From a checkpoint of a small mixture-of-experts model trained on Wikipedia: 12 layers, 4911 steps.
Below are experts of layer 5 (counted from 0) of a mixture-of-experts language model. Rows are named router (the router's row for the expert), down (a neuron's output weights, with its number) and show model dimensions 128-255. Each number is 50 + 15 x the weight over its row's rms, rounded and kept within 0 to 99.
After each expert's rows: a language model's description of what the expert responds to; "raises" lists some tokens whose logits its average output raises strongly, later layers aside. This comes from a sample of Wikipedia text that the model never trained on.

# expert 40
router:58 55 38 45 60 39 54 56 43 30 50 57 58 62 46 44 53 54 43 53 36 51 20 36 61 49 62 67 59 62 45 29 67 69 11 76 51 67 56 58 39 19 41 63 53 38 61 30 56 46 32 39 47 56 52 47 52 30 43 58 60 52 48 47 54 39 37 55 33 36 50 38 51 30 47 25 48 73 53 52 68 46 42 74 51 40 19 40 48 23 74 33 32 42 45 12 49 60 62 58 75 54 69 37 22 34 77 46 66 65 59 50 62 54 43 71 40 54 33 63 37 30 58 64 64 58 64 25
down0:48 38 53 55 52 31 48 39 40 62 54 29 42 64 52 36 65 48 77 17 55 61 50 45 54 77 45 39 79 46 32 29 56 65 55 61 43 52 38 61 34 41 42 65 74 50 31 42 51 48 61 51 39 30 61 67 43 50 22 40 54 47 44 59 73 38 48 54 45 66 52 28 85 48 24 51 56 66 68 49 56 77 44 42 39 66 43 51 29 32 49 38 44 24 80 45 40 39 71 65 60 46 22 17 38 67 51 55 38 45 65 85 64 53 44 55 46 69 35 43 36 54 64 48 67 50 40 74
down1:44 61 49 35 36 60 80 42 35 56 57 27 63 39 56 01 36 48 50 54 52 64 56 27 44 48 56 78 56 32 52 00 16 45 57 40 68 46 13 53 55 36 21 69 40 50 55 56 86 45 40 44 41 77 31 61 51 71 36 63 31 59 65 16 66 45 55 60 26 48 41 12 32 46 57 68 56 63 61 61 56 46 72 51 46 19 48 28 37 52 45 64 59 46 41 63 60 55 63 84 69 62 45 40 44 64 74 60 53 58 51 63 43 55 26 60 44 51 49 77 40 43 39 42 20 58 40 40
Description: Capitalized name onsets. First letter or syllable pieces of proper names after a space, quote or parenthesis, such as Kn in Known or Knut, B, Z, P.
raises: "ob", "oe", "ock", "id", "itt", "ud"

# expert 47
router:55 17 36 62 55 51 61 58 44 70 57 62 36 72 42 56 75 51 47 65 27 72 31 36 42 38 56 63 37 80 53 34 57 61 39 52 44 52 59 15 68 54 47 65 45 60 47 50 55 15 56 48 46 54 68 40 48 30 36 54 35 69 81 61 56 55 51 49 32 22 28 46 59 59 36 62 53 28 57 66 63 61 60 46 55 37 28 26 30 41 29 40 70 46 49 53 73 39 52 61 70 49 54 41 87 63 63 54 73 62 46 28 25 54 36 51 34 69 34 52 21 21 43 61 59 66 73 80
down0:40 57 52 44 45 54 45 35 24 41 47 43 76 43 43 08 49 39 50 49 73 43 67 58 46 52 56 67 54 25 67 37 58 44 44 52 54 18 53 64 45 24 65 32 45 64 39 60 47 89 67 56 62 42 56 41 63 40 45 57 57 35 33 31 55 27 00 33 61 40 48 56 33 57 32 47 41 51 55 32 35 49 64 52 68 56 69 51 55 50 51 47 45 52 62 36 21 47 59 45 48 25 56 66 47 52 39 69 31 41 42 81 47 51 65 56 42 36 48 50 62 00 34 58 57 25 75 34
down1:84 62 46 52 63 29 84 65 51 10 50 53 36 11 40 48 35 55 66 68 57 47 37 38 79 42 43 38 58 44 44 31 58 52 45 29 44 37 55 23 44 48 59 33 26 25 56 40 34 54 64 38 42 69 46 60 54 58 57 50 66 46 36 54 59 60 51 62 43 36 52 55 67 07 51 36 44 51 45 56 54 62 31 30 42 35 90 33 46 43 62 56 64 44 46 73 48 43 65 54 50 71 62 39 35 38 33 02 50 39 44 47 54 34 51 54 77 59 45 69 58 99 51 33 65 43 32 54
Description: Measurement and table numbers. Numbers giving measurements or squad numbers (380 acre, 328 ft, 15 | MF), chess-move digits, and information.
raises: "7", "000", "78"

# expert 29
router:66 54 41 54 54 75 42 84 83 43 49 51 22 58 43 38 53 60 37 48 02 63 45 42 63 34 60 49 35 84 58 37 37 67 54 44 36 78 45 39 46 77 35 48 40 43 55 67 49 14 04 51 32 57 58 40 47 54 45 63 46 71 61 32 60 65 47 36 33 47 35 41 66 57 53 29 49 29 71 58 67 52 41 55 46 61 24 30 40 56 41 37 45 59 38 62 69 58 71 65 65 23 47 53 52 56 53 72 46 46 38 29 25 51 27 37 56 57 57 56 40 25 39 50 50 72 61 60
down0:58 75 27 49 76 46 20 63 38 28 65 27 55 65 39 66 29 58 52 57 68 64 46 44 32 65 52 55 34 37 53 58 65 43 34 64 69 37 46 68 45 27 47 49 75 66 54 36 56 60 57 44 40 47 33 56 21 76 61 48 51 44 46 59 46 65 60 27 38 69 45 56 35 47 55 44 38 60 49 55 44 44 45 66 50 56 63 66 64 25 96 73 42 47 65 16 55 83 71 53 56 43 45 50 47 43 69 35 58 49 48 54 56 65 31 49 47 38 55 48 49 32 84 45 44 47 44 22
down1:38 67 57 35 43 44 61 32 28 44 44 27 62 56 35 24 65 38 43 42 65 45 66 48 35 57 69 57 47 31 46 21 58 48 50 65 48 08 52 61 63 00 60 30 35 58 64 60 48 86 60 58 59 57 71 58 55 25 48 65 56 39 37 53 49 43 06 46 72 51 33 57 44 65 31 44 31 47 26 45 32 35 60 48 65 68 60 51 54 53 62 43 45 44 56 36 23 57 50 44 28 54 50 56 65 54 41 62 42 42 51 72 44 45 74 52 38 45 45 49 58 00 44 58 56 29 89 28
Description: Multi-digit numbers, years. Multi-digit numbers in tables and text, especially years (1960, 2011–12), counts and tennis scores (6–4).
raises: "000", " mm", "00", " kg", "50"

# expert 11
router:37 42 55 53 40 74 29 60 31 24 58 34 70 61 32 59 46 63 36 34 55 45 34 52 65 31 58 61 81 42 35 50 49 57 88 70 35 73 46 47 59 89 39 54 53 45 39 74 77 51 24 37 67 44 43 42 80 49 42 53 67 48 56 56 42 48 60 48 25 60 18 48 55 38 38 15 50 49 62 42 40 30 58 54 14 44 61 21 66 32 74 53 24 49 56 44 43 67 75 37 57 55 43 31 45 29 46 67 71 62 63 54 70 36 45 36 57 51 78 71 59 50 44 49 46 24 41 25
down0:53 24 28 49 36 39 62 67 21 76 33 30 34 57 32 51 37 46 25 62 50 24 80 47 48 57 18 49 64 42 41 35 77 61 49 30 37 80 39 42 36 82 31 45 50 58 42 55 57 46 34 53 59 74 37 49 61 62 54 35 41 59 69 62 64 70 61 25 65 45 49 42 48 52 52 29 38 50 66 50 43 36 35 30 32 53 75 53 78 48 56 66 41 30 52 51 68 71 40 66 59 27 51 31 59 62 59 36 53 52 58 31 63 27 58 23 59 60 52 37 49 57 53 49 37 72 55 54
down1:66 48 42 48 44 48 37 72 21 56 25 72 27 72 67 63 70 26 71 29 28 56 54 21 52 64 62 59 73 51 36 31 63 53 67 49 57 39 42 33 53 37 51 41 63 74 34 71 69 70 33 57 49 43 27 65 50 63 70 54 49 22 55 57 24 46 55 54 42 13 52 42 37 51 51 61 42 70 62 52 51 39 29 33 21 50 50 49 66 65 49 23 55 46 31 62 43 60 53 53 52 24 38 34 76 41 39 41 42 49 55 51 33 61 59 72 53 56 27 41 62 71 64 66 33 47 14 60
Description: Descriptive adjectives. Adjectives and modifiers such as new, New, high, long, cool, cold, public, often before a noun or in table cells.
raises: " and", "\n", " (", "ly", ","

# expert 55
router:29 76 51 53 32 59 42 49 60 29 64 56 80 71 22 63 51 60 56 52 48 52 42 56 61 31 65 67 54 33 62 65 56 65 36 34 71 89 68 36 28 50 48 99 69 51 26 62 61 63 31 39 44 26 49 32 72 62 33 65 69 30 63 53 60 40 69 44 28 58 25 57 56 49 59 23 31 45 76 48 50 50 49 51 58 51 47 32 60 82 72 50 50 53 53 76 32 56 66 44 55 72 56 52 35 45 67 56 46 49 25 35 76 57 44 61 62 30 59 74 53 66 39 52 54 70 29 25
down0:67 36 74 62 88 36 49 29 33 50 67 44 64 66 61 27 47 59 54 71 29 72 39 45 45 58 44 40 57 51 59 53 84 44 43 58 54 46 60 55 58 71 36 53 46 64 78 67 40 32 43 45 61 40 35 33 53 32 47 60 32 55 61 53 59 29 36 50 46 27 21 56 40 74 50 42 26 64 88 67 49 49 64 35 56 30 45 68 73 69 66 45 54 44 62 58 47 31 70 18 55 46 52 43 48 31 56 69 41 67 54 32 64 61 34 72 65 95 54 29 67 21 48 22 60 61 45 56
down1:57 44 64 58 52 44 42 60 60 28 58 47 53 59 69 17 72 42 50 57 65 85 51 65 39 73 32 49 29 69 51 34 75 38 52 54 66 58 58 74 28 72 47 27 67 64 54 61 33 80 21 34 34 52 62 54 55 40 46 79 54 48 66 45 33 46 38 34 64 35 64 52 31 72 60 29 88 47 56 23 78 66 60 56 62 18 55 47 43 59 56 40 47 42 63 48 30 36 28 87 44 53 36 71 51 53 52 41 59 58 71 55 60 42 64 56 53 33 53 52 23 29 48 65 41 40 35 55
Description: Table pipes and odd pieces. Table cell pipes in numeric tables, plus short word-starting pieces like He, dis, St, Nov, re.
raises: "ish", "id", "ight", "za", "ising"

# expert 48
router:47 17 34 75 53 52 35 55 78 36 62 44 67 37 50 54 63 54 51 42 41 53 50 46 50 48 54 52 57 61 40 39 80 41 66 46 41 65 62 41 46 59 61 18 41 47 41 67 66 48 59 34 51 28 39 35 30 49 44 73 35 41 54 38 48 68 55 29 44 19 67 69 54 18 44 50 57 75 35 43 60 40 40 73 34 26 63 41 44 54 37 20 54 52 60 57 51 39 25 68 35 71 49 68 31 30 56 57 37 51 68 42 47 45 29 76 64 63 57 48 57 36 64 64 47 40 70 42
down0:53 57 48 40 46 45 36 51 16 63 68 61 46 42 29 42 62 54 33 56 37 66 46 46 92 49 60 53 36 62 64 69 32 27 45 64 64 58 30 46 46 42 89 53 73 48 43 32 30 57 75 61 40 53 70 47 54 52 31 31 59 59 62 40 47 29 21 25 45 76 52 31 34 43 43 61 43 28 68 50 86 75 39 30 49 29 51 49 26 43 48 53 49 22 46 44 43 46 28 67 53 55 41 59 64 23 48 32 52 58 23 56 44 48 39 54 54 53 41 69 48 00 42 51 64 84 73 29
down1:38 32 72 34 64 27 36 59 63 50 61 57 63 70 62 46 29 50 34 29 22 24 34 46 55 24 48 30 63 47 42 29 44 70 26 48 63 77 56 39 30 52 49 47 72 23 49 50 63 36 31 50 45 61 60 58 45 53 70 38 44 67 14 60 55 67 79 57 41 37 64 51 63 23 68 50 70 77 57 33 40 50 31 56 23 29 50 59 63 52 63 22 67 47 39 81 47 57 36 35 69 50 43 32 17 63 53 67 61 51 58 32 41 38 21 51 55 71 56 51 51 84 52 62 47 34 42 80
Description: Paragraph breaks. Line breaks between paragraphs, especially the second of a blank-line pair, plus sentence openers like In, However, This, began.
raises: "\".", "===", "==", "|", ").", ".\""

# expert 41
router:51 60 44 50 46 62 42 51 30 53 70 34 75 70 65 49 52 63 69 29 23 62 43 62 39 44 46 34 47 52 63 60 56 50 48 51 69 84 47 41 41 67 30 37 59 32 17 57 44 54 29 54 38 52 57 30 44 40 36 41 28 47 62 70 67 48 45 47 40 67 41 42 72 67 43 58 31 58 43 30 58 56 36 51 82 46 26 65 53 70 27 31 40 75 44 49 68 46 58 69 50 70 73 42 53 63 61 64 43 60 48 50 67 55 45 51 65 62 69 71 60 48 47 73 52 66 44 15
down0:20 22 49 39 48 83 65 57 51 28 70 85 49 79 33 67 55 38 35 60 51 44 33 45 60 39 52 51 67 38 65 64 49 34 34 48 46 65 65 24 54 64 54 56 63 41 69 49 68 29 75 79 55 45 30 72 38 28 57 48 74 35 42 38 68 67 18 52 37 63 44 54 56 40 48 49 78 64 39 47 29 73 65 52 82 63 65 58 37 49 51 20 70 70 33 50 46 64 35 41 58 44 26 64 39 71 68 48 50 37 34 64 61 32 20 76 63 24 39 37 47 56 35 38 35 44 29 50
down1:56 56 46 49 76 39 15 54 74 45 37 43 71 59 80 54 68 64 58 32 29 42 43 57 57 60 60 31 40 39 56 74 59 44 62 57 80 32 53 47 56 24 84 61 49 53 38 32 36 64 42 38 46 51 70 39 45 35 47 64 50 45 57 36 73 31 78 53 33 43 52 47 85 65 50 61 39 39 47 38 59 61 52 43 68 33 49 45 47 42 60 61 44 47 62 38 67 40 47 44 39 76 33 47 33 41 14 57 47 74 65 26 40 42 63 52 39 50 49 66 24 32 52 70 40 37 52 84
Description: Negation and word-initial capitals. The word not or Not, to, and capital-letter word openings (Dun-, Not-ification), plus dashes and separator punctuation.
raises: "ice", "et", "ew", "ec"

# expert 35
router:48 34 60 37 44 18 70 51 57 40 44 67 64 43 53 60 50 40 44 34 31 40 40 43 57 08 65 60 48 75 64 72 65 51 38 73 28 46 25 40 57 21 79 54 35 55 70 40 67 54 30 41 29 58 63 53 40 54 31 48 50 49 58 62 52 44 70 46 36 27 64 71 30 28 62 56 44 57 42 37 75 43 42 44 40 39 57 54 25 75 38 59 59 58 45 54 76 51 70 57 24 57 71 32 49 54 65 27 34 60 56 35 58 65 46 44 36 52 49 51 41 39 63 73 63 63 70 32
down0:65 59 39 45 55 28 53 57 42 42 60 49 49 57 46 54 42 71 86 20 33 45 65 56 50 56 69 51 31 50 27 48 48 54 42 52 37 29 57 73 40 52 59 55 28 43 45 73 30 65 38 62 83 69 57 80 62 70 53 59 49 78 37 58 36 46 44 59 49 50 52 26 62 74 42 55 49 57 56 59 53 29 37 43 46 67 69 70 64 39 65 53 23 41 52 50 29 63 60 43 57 49 25 48 44 45 50 33 53 37 74 48 38 30 54 49 67 21 27 58 57 63 51 38 29 67 65 45
down1:27 68 38 40 34 53 45 38 40 53 32 62 70 40 68 54 39 17 46 51 43 36 53 41 25 59 59 46 39 34 69 75 46 56 48 48 42 53 53 48 68 35 62 41 32 83 44 50 57 55 58 50 49 22 40 27 50 43 67 48 48 28 28 50 41 46 70 61 51 25 54 51 42 59 62 81 39 57 32 73 35 34 60 55 52 27 71 65 68 46 46 86 15 29 39 42 39 44 38 49 27 55 54 41 62 40 54 52 18 67 68 73 28 61 38 60 45 76 60 29 52 71 28 54 46 39 25 49
Description: Stat-table pipes, verbs. Pipes after numbers or coordinates in stats tables, plus past-tense career verbs like became, won, reached, made.
raises: " addition", "\n", ".\""